config = dict(
    num_hidden_layers=8,
    hidden_size=256,
    n_experts=32,
    experts_per_token=4,
    d_expert=64,
    d_shared_expert=0,
    hidden_act='swiglu',
    moe_layers=[0, 1, 2, 3, 4, 5, 6, 7],
    router_score='softmax',
    normalize_top_k=True,
    routed_scale=1.0,
    balance_loss=0.00803,
    balance_bias=False,
    init_std_router=0.0261,
    lr_router=0.000338,
    vocab_size=8192,
    norm='rmsnorm',
    norm_eps=1e-05,
    tie_word_embeddings='early',
    optimizer='ademamix',
    learning_rate=0.000378,
    beta1=0.9,
    batch_tokens=[32768, 65536, 131072],
    max_seq_len=512,
    train_tokens=541700000,
    max_steps=8453,
    dataset='wikipedia_en',
)
Below are experts of layer 3 (counted from 0) of a mixture-of-experts language model. Rows are named router (the router's row for the expert), down (a neuron's output weights, with its number) and show model dimensions 0-255. Each number is 128 + 24 x the weight over its row's rms, rounded and kept within 0 to 255. Numbers have three digits each.
After each expert's rows: "comes before" lists some tokens at least twice as common just after its tokens as in all text. This comes from a sample of Wikipedia text that the model never trained on. Tokens count by the router's weight.

# expert 8
router:147190127103138147206155073110146098158083110100159100159155128110142113164127129115122165128129126164143143119127152137116175137117104137117123149119117158128071100160140122137113129135170072099116109092133072141116183138126104099134130107156128160151149085132120161151137136137157123078130100135142138133156127131138136126125067126198154141128151116127099132167106116130115132126128111115110093160115128167105135102085141141076163109150125103144152155148112103142138133131119165137108137107137124084120121117086181133157142130111141118102127141180179088127130118140115163119116113103146124110145122121088141142108124104181164119113138124117148097144109123115140133082119130100115145143140163108127121124127136105129105120144155126140152152159151125116185133155113091
down0:090208131154080129127105188162099131124138185154148140144154165152133132133112133162165134116159154073154126182128165147105107124091149144113124165067109089157116130132115125124110106110104105142122145148114112151136127084110100101110151121116140164090131156130132103139107152124120097057139128107116116101076125152090151125110158137113180108126133141136103090120125122131141140107110136098123129145148121111080109125090111086147123121107104129107136153139153110089133133151075145097162141131111135128131105117147129086086119112107153139172113092091103138107089135131133111158132135121106117146126104063112120144125124130137120125149100137187137088129155115074112101118144140153095117124135128132129128105111125128134087120149112101142134136112141151127095127146163138
comes before: " the", " a", " his", " first", " an", " United"

# expert 30
router:118114086096158134137115143150101108142130148173126125114129130171132098129121154139116115138135154110130118099094124118153146175157115118144080124138147168128119114156129142100112146154147097114128130102108139152111127117175182184073141129121105141119119097105149117107133165114129115127140142113135183124120113152108173120091128134146158160163131099075102096132118119109088112151106139143085140142076149151070138146162140169142140095122093087133126113114134138127108145139124133122124118149148094080135134065169105117106108121144136128155089108097157118075137155124140106167183147148127110176093104132155096144140142141131120134171151139153171145106139102091110179133124128124154138083094134085140143146140123107125136117101114108129127092133118107118141146115181098
down0:102139132127163138139090136110126182134109090113134102137129093185133117150091124142113146185137110135183148110136127135130139126214158089095129124121111090124127164141142118130150072152145095103146183133158118110093141164142123126121110106166115141126185146137092121110119098137127137150151114131147114130102159119119170152110144132136159084087159155151154159131157133114129174152098123137102140143129121107134175082165128137151125115136112157156133139133145096127144121144133073123131106145154133095137142110135117072117104164144142135116122118097168085145119091139104109126127112159099128102130156150170149132141121100104115142138131163114084105152091113103101105128093071184123139124108126138133128150124135110152124111104157137129132133107140157087154143153150155
comes before: "\n", "|", "==", "-", "===", "The"

# expert 0
router:131165126132157142119144136110112116120114102104154194134136121102137123124102142147111129081102098114120115110133135101109129117083108119131122126193128150160146110123092149171103100156077120142146081148142131127106145149141112136146129170118094135114133166164124049118118117139127160174100111107145146121146165139113136130161105110143153130166153134123117110086105124108123144145116102118124101122093170092196095108142155101138111135137131156130130166104135145143108158164116085156119123102171140164089172096110139156162167121136161164093116116126140160124119163080167119153164122145150106142117095093113113146144135159144126105156090111098157137120132112128136171130114106102139124128101145144141122130152127108136157161116158099123097129099156171124152116105173101
down0:133161121117161093144163174096094112144162133075158154107120136124126085116130131143178108083140108120111114058153115126169145108142098122126162112092131139158145122135126091084139148130152139130107129103172142164185117143168115123125160138143116113128138129161125126120076216138116109131177129119143120113119150117146124157097145113134098134120130110120075108099140088114112157144146133108159144119109127145154134148099105114165129098110110150143085133145144185133151097113117165109112102130117136134094150111145115166155131101116168095124117133166146170097133124091137101084155126130155098130148102108112115156121156119125130116110096089141132164145110117137097104085148151157186114130102131122112130100134143130119145109109125114107124117121154143140082165145107115
comes before: " ", " the", " he", " and", " a", " was"

# expert 14
router:098094095121141120091136108091137137113173105142088143140164112124088142115156135093112142142153112133176152155149088153107122135091134143122141111139121128117121126102095134139102094114121120097110110156119125100120126152104149130148099149108157072110124120140120150101145110131152127138164138152094123151132160130141139132116124141155133127084156095121139087120133119144153097172137122111105134100112102106168131106128130127143144104153127143097128146143153143161160149147149089105109117130159073126142100161136127145057084102115148090107094144124160161165135081152104148121133115105128189092115152114125170163125119129163130126104142089151131128082121097115161089106094162167110137098132100118095084128099115081111139154131094113167130116110108148162115135098063152
down0:160100086184098132107136100130123107156097145146148114101154154106098099124156123139146141135152126157113107107070117132113114167158142151103135124160118121111160112133108101122146112090124098076125142107129134177143110142117138135138131088115115123135161161124132136119126102141148078122159110096127117107119132047086110113138086123134166148120150114162143148116122105115182125183148125127121120090137120123112115126087109152113119147158110136118160135168129144096104130134166117118107117135111107103172139151129111089126114078153126137138140139156179126105116116130110099119089110103110156138141107063140123069165124141146161109164122135132098082096147146122151129129126113103125130100134106093133094137151131097194103090116113094145102123126105128145138118157090182
comes before: " to", " in", " a", " as", "ing", " of"

# expert 11
router:132136103139111130140086116126125114153167124119142146102142123149138120112117113126116116101138120184101111151118143163119113119091144130117135160134189115143144142160151131148141113124112120151113088153135151138134149084149087120085106086098104127131146154173137140183080131118169103096104145082112145107097130101104095085125154120130100110107107130147134139173132152132099110083139121164132152107101135137119109077095102177121144127169147102109160158138092145120104155088139154144153123087115149099132141115165092114131137128082158125147129134142133137071121092189112085122145155128141126163139105138110126126111104147125156093134155164124101121129133156135105087200114111129142134139141125103137132131152130179129114100106115142102109121148087130142119078160112075
down0:124155071120085147184113153145105102152118156113135108090102089119106130157138105127147164174138142146127123132149099093117108111136161111140137135086091132108100199148144128181111181185135108136117133138129160100153092114105121116108156122105180090135142159109124143112151114099119107121157111112163140121153108110091125144172118119113091139143124131121160158119117163142137139161130119140143140120147133092122130085119140124128156086144168158184123138136132141095092091111090110102129092106192149126123132164133151122106121114107139117101109118151136123173142137084143134120110097137109122132064121148146088143130137115083123140180127103131136087145097119110158157125173147137093119140110141144119146134127130115120137129152143107089163141153123157157148117116102100
comes before: "0", "1", "2", "3", "4", "5"

# expert 28
router:122105092139094107165094101130116134090107128116110149123179107137160114120126112123128161094107139119147122135125157122143135128189191136177171095101110072147102160138128101157169154086100136091149114139141110125089092131123137098166122118162180148120117142105143165155117103122112174132138110123100140103132140134112135128159120096149110113116135146145139136161124150110129156092107127102157145168140162109111145174143123097105128111148117135156097128154114152139106088105132106145082169098155180083166121099134124110137139119132101112136142123128151097107155117142115122133119116158146103126106131099097117117111119120097097193096149153083120140161113157146100132124144122154144093098060121139138137105114094127110156124125170129150148134132173098095110119110143109
down0:130174115137139118134117117101111092108153118122122132178109131133142150133110120163158138096123138130119132075123086084131132158090138115115154156147149151092157145131127123117125155156084162100107136143126136119127097127115120124142154088196138120137114121182131156112156161119142092132107108099166129100125107092103162114140162143138103112135152135127138107101074104097153159122098143137125140101126131128125135160122106129121128134140144139123102175151106172118103129100123108149120113075127184131084140105075114132148133132104150159112107088160139085127103155116134145116126155121168149115111075132160092127121110148130160143118103064189085134128163118124155133127144165087174140119149110155151087122138110117103087127116166123113113146160104094154130144077134131
comes before: "0", "9", "8", "7", "1", "6"

# expert 16
router:153121125120119156112135118093104104141107106107106144106082098093152123133093108106156075083128088119122117152159153105097141092107074150091140125083094151119141184112100173154131137142112117131099095129107084150106095086130128135131149148126115139161123152167137149165111146148128117090139110123161092148132135108115105144115106102143100107104163131143149089127146099126132098148080125123120110121154118181130118093139104163132157094117103139152097135166164175110098133158108158156097155113099166107145125128126108093146126133134172104103127135147171118137151091117142136125143113130115118151154087108108122084158131135124078165143107122125138096106122158137127141152170130111125145129097148079155124126132092137157175140146080133089112120113152102123126102168129133
down0:080188118096100128110162139158112156098102121125147107144169146098123116144119135127163137129114147172147174099113112105152120096153130103163143181112138124121135121105081102096092126141108140148128125130091145071148139171187134161168137132103088116105184148119127102114154162145125126137106138138116165093116133126132121095152089169125116120151126120121084153112120106131148134135114141163146150151167139134122115130129138099081128144119104126138145128111101079128146096159080132100131117099151140132119104169065154152134122118114130104128139083111100119101152137163127117150091111143114132132119119138132134126142115148156145142140115083112122110146112092144094091119170132153107138168138116148116165124143143103130077086147140167105181147099111086124109143086101134
comes before: "9", "1", "2", "0", "8", "7"

# expert 27
router:126137168136075171123082156145096157098134126111108147120135146119129125173112146080129125141123183090123135166135109112137121129140173121106136093143100131119141115167153134127133123167140132137140112126148114118170118141136133110116151090109107113092095133123076168100117128136084090065107181161150134121121078119155140100143130138125120175115091156152148134095131120148167152126111114112170136097120104103135148164115117140140121147154143132181118186084127126132095115114099136090133128139175119109150142136125092114136113184118128123125112068157117102143122148126129127077142136110122137116117165136160142157146109138102105103099123145136135138141114155169152106137170113138112062179163143139127127108133120105160093131092134137143125104134136097131112157083103130
down0:128089140123129104152174052129122131145116149129156090127120132130101187129161165121128134105128187132121160157147159132133105111091108119108107125127102127139091135088125091165135124144122141144129137152106109134150140134152106147155107146120098129128141144107054116129118172149160162075118172127117155104135073101108144110114140108152165142118117103142137143108102133119110142112118097141120171122148142138158117146128169131122132120107103130092112154116136130158138152135135125121115144156117064130094153130135136109147097095150135127141142172155076138170158135126091129147158131153144129158143143187123174122129156160101121120167127124127149061134084124136116084138098094094083109154150095129113110115099127136120131149142183125162133156161141112110133128163151115
comes before: " |", "0", ".", "5", "6", "8"

# expert 3
router:115138146133095162143077152148088122116137093170123132125087143140147101118110143113158142111100105108100107104146130132131174120132163131112125107113155128102142131121136110132121146135135148135140117121141093164136131146167138146116084098120130129149138110167130131115105115127134128090092132120118110136079146087153151099150190125204103146182103142138173139134094119150142112136126127125179133108130146131189131143166124148145108084142159152143160123134142151083087186150110115141149145099152210126131138114174119131125125111111117130161111114100166150122102142112154082145144124119126153156108132127127115088138142094108124149152122161120132139128098137108105160128087095117152127133093149111172071094104110111119094103107115096096128114157080144120100140123132099
down0:107121115112082135124137134114156157117118151101135133129175158140125132128127116101081142164170167163162145112134157130191151176109127109120096129115150119135105172133131100117168103116137176127137137075148095121117094148110147090093150131109135124119169119138130093101123155168090153127120105081096124107122144160150151163112149152111129148099135133151116134119122090092148109123137116131148160154102157149137152154164186149146148098137130154123091139146129105150122084167134139150082122103097141135138117097154106129160138099129111140143117130093132138076104131138125141104178127109069107159147163175130144117154162108113136125102103163163148107128123107112099131114156155083121137109134107143149144130086120125122106135106105164113119128121163122196123087144142152
comes before: "0", "9", "1", "8", "2", "5"

# expert 2
router:122128175131145128123142085141168116152121125100160132084137183101120155156125142162132106117103086087131124127125143136093146129173137105144151154106126120140088103100131095100139100133113121169114124109170113168171128121138110111109137147144167143113124127104100160112109141117167124121082109136122093154141140103131113094074099119127159178139161088158107122182091116115119154150131166142116110125120140116091112133159157116131139126100121090163141076109133099113174122089127080114170157091161166110086101136137117098129178130128114174113160106112090142145133146132106090169149105181150130099108101145144106128123118138127133157155134126137145140117128137136118107075144104114143135120100135124098149135125161107111095121119152141146122148178177105116141143114151119
down0:128144100158109112110176113074119138121156119110106076126139104061141086129190153138113135102121118112108138122168126108133112147138171105110170127078112187121115126122133136142070134113133109136151142125142141105081112124123100151113152131166083120147184127123135140139092134114126110146111132158152125139153156105103130111177129156132104123171110102128053134133086174094130109122136145107108139159131156145094137138114136132136123143184168133151105125180110155137130122148107149150175119064128147113163130139088145127088097113106160135126158171133127133110123129129153102133137112117138120132069109120136136133137102113093099169109118114143167141123148121140141115146133140139078158152134122127124126145151167107148118126131134149141116144135156147099103163125176145
comes before: " ", " the", " \"", " The", " A", " —"

# expert 5
router:115121127141124173108145142126146101134118121160102143140139129115120107104116127116098152170173151110167106180179114121157125164153162132135134137149156154106147078131143145122092075071132113125112139164146164134119116136135136168174128155128125157089090149098120080067167135150112130144149138128079093170134125118143110139099178135143128156161143145098100093139138124159125127118108108118122155139179094151125155116162130106133137091123120148149124110109148132124138145111114096123153104125189105193108133124141136146119118084128133129107119122099176119109127086152121084128121142116185125152142141153148187074109157108151136138117122128119117114112130104111134138104106106147105079142127121140122114154066127116141120174132110133117149154121118113142113142084109125
down0:122120127120136139122170149141163105130136126106131121141127105130074152154103147113072135134107140129117107167148169126130171112081096112137163132148099113089166094130143090102121123113140174115145121148144136106078137092160142116177163158171139106097160113088133115129138106136127161115088105124164124175117154154146124188122115087134133094093126145104129133112169138160121121158169141127139112140134144151093173102101176145161085180159141111104151109108137114164168105112144118129143071143113131106139080116123116195099119125134121146134104122105148129150123156109143143145088123113135110120148151086174140131109127118136125088154155110098141148111127121120135112143141132132119121146177121165104083147151140139094118160160159118102159147132141117150125104135137110
comes before: "\n", "-", "|", " The", " In", " He"

# expert 6
router:172129132159152147143155129146061117129147121147116110089127117126084134169167092147148153098102090166141108116090114079093150146124100087131105140132106089140153150134118110132147127148109132127146161095095142104108122167112143109149131125152110168126102106171129151163143106149121116122116151135135141144117126133123116118112086167167129159115125125136093112095147145165143135133170133123094145122083133104131126128101152109103180145149097133090108100112157145104148111146149102148107094116096139109095121176147124129116133159147138122088104161145120155143161073126137135120081147092154115111110147095096134140133088135157141116115136114154156142097144099146155151098099152110100113133130165183145058139175108107147150158112147101122129160125092123103103119109108150
down0:097125112122102163076154129116159087145126102128099133128135076109173151114159153146122138144136139139128180067075158135107141132145197155145097133131126101092104099147176117116141113126133106071125110125067150121172128131092165126104163136208152121151175115130111157185087114126128129080156107148130092148155105102140099150144101090141128122151108132133068133135160164165149130083155119122095145134129130145183164114136119137146158133153125111145150145089179143133148119136106151132109086129120111123106105140147140091121133146118097115134130113116111140131128096122121140132141133113135137181151156155137148115132102112166117111128142122100115156131130142133132106129124106135143129153140125145132121126122099150126152113145133126094102173106133134142165127104103102
comes before: " the", " a", " by", " in", " to", " his"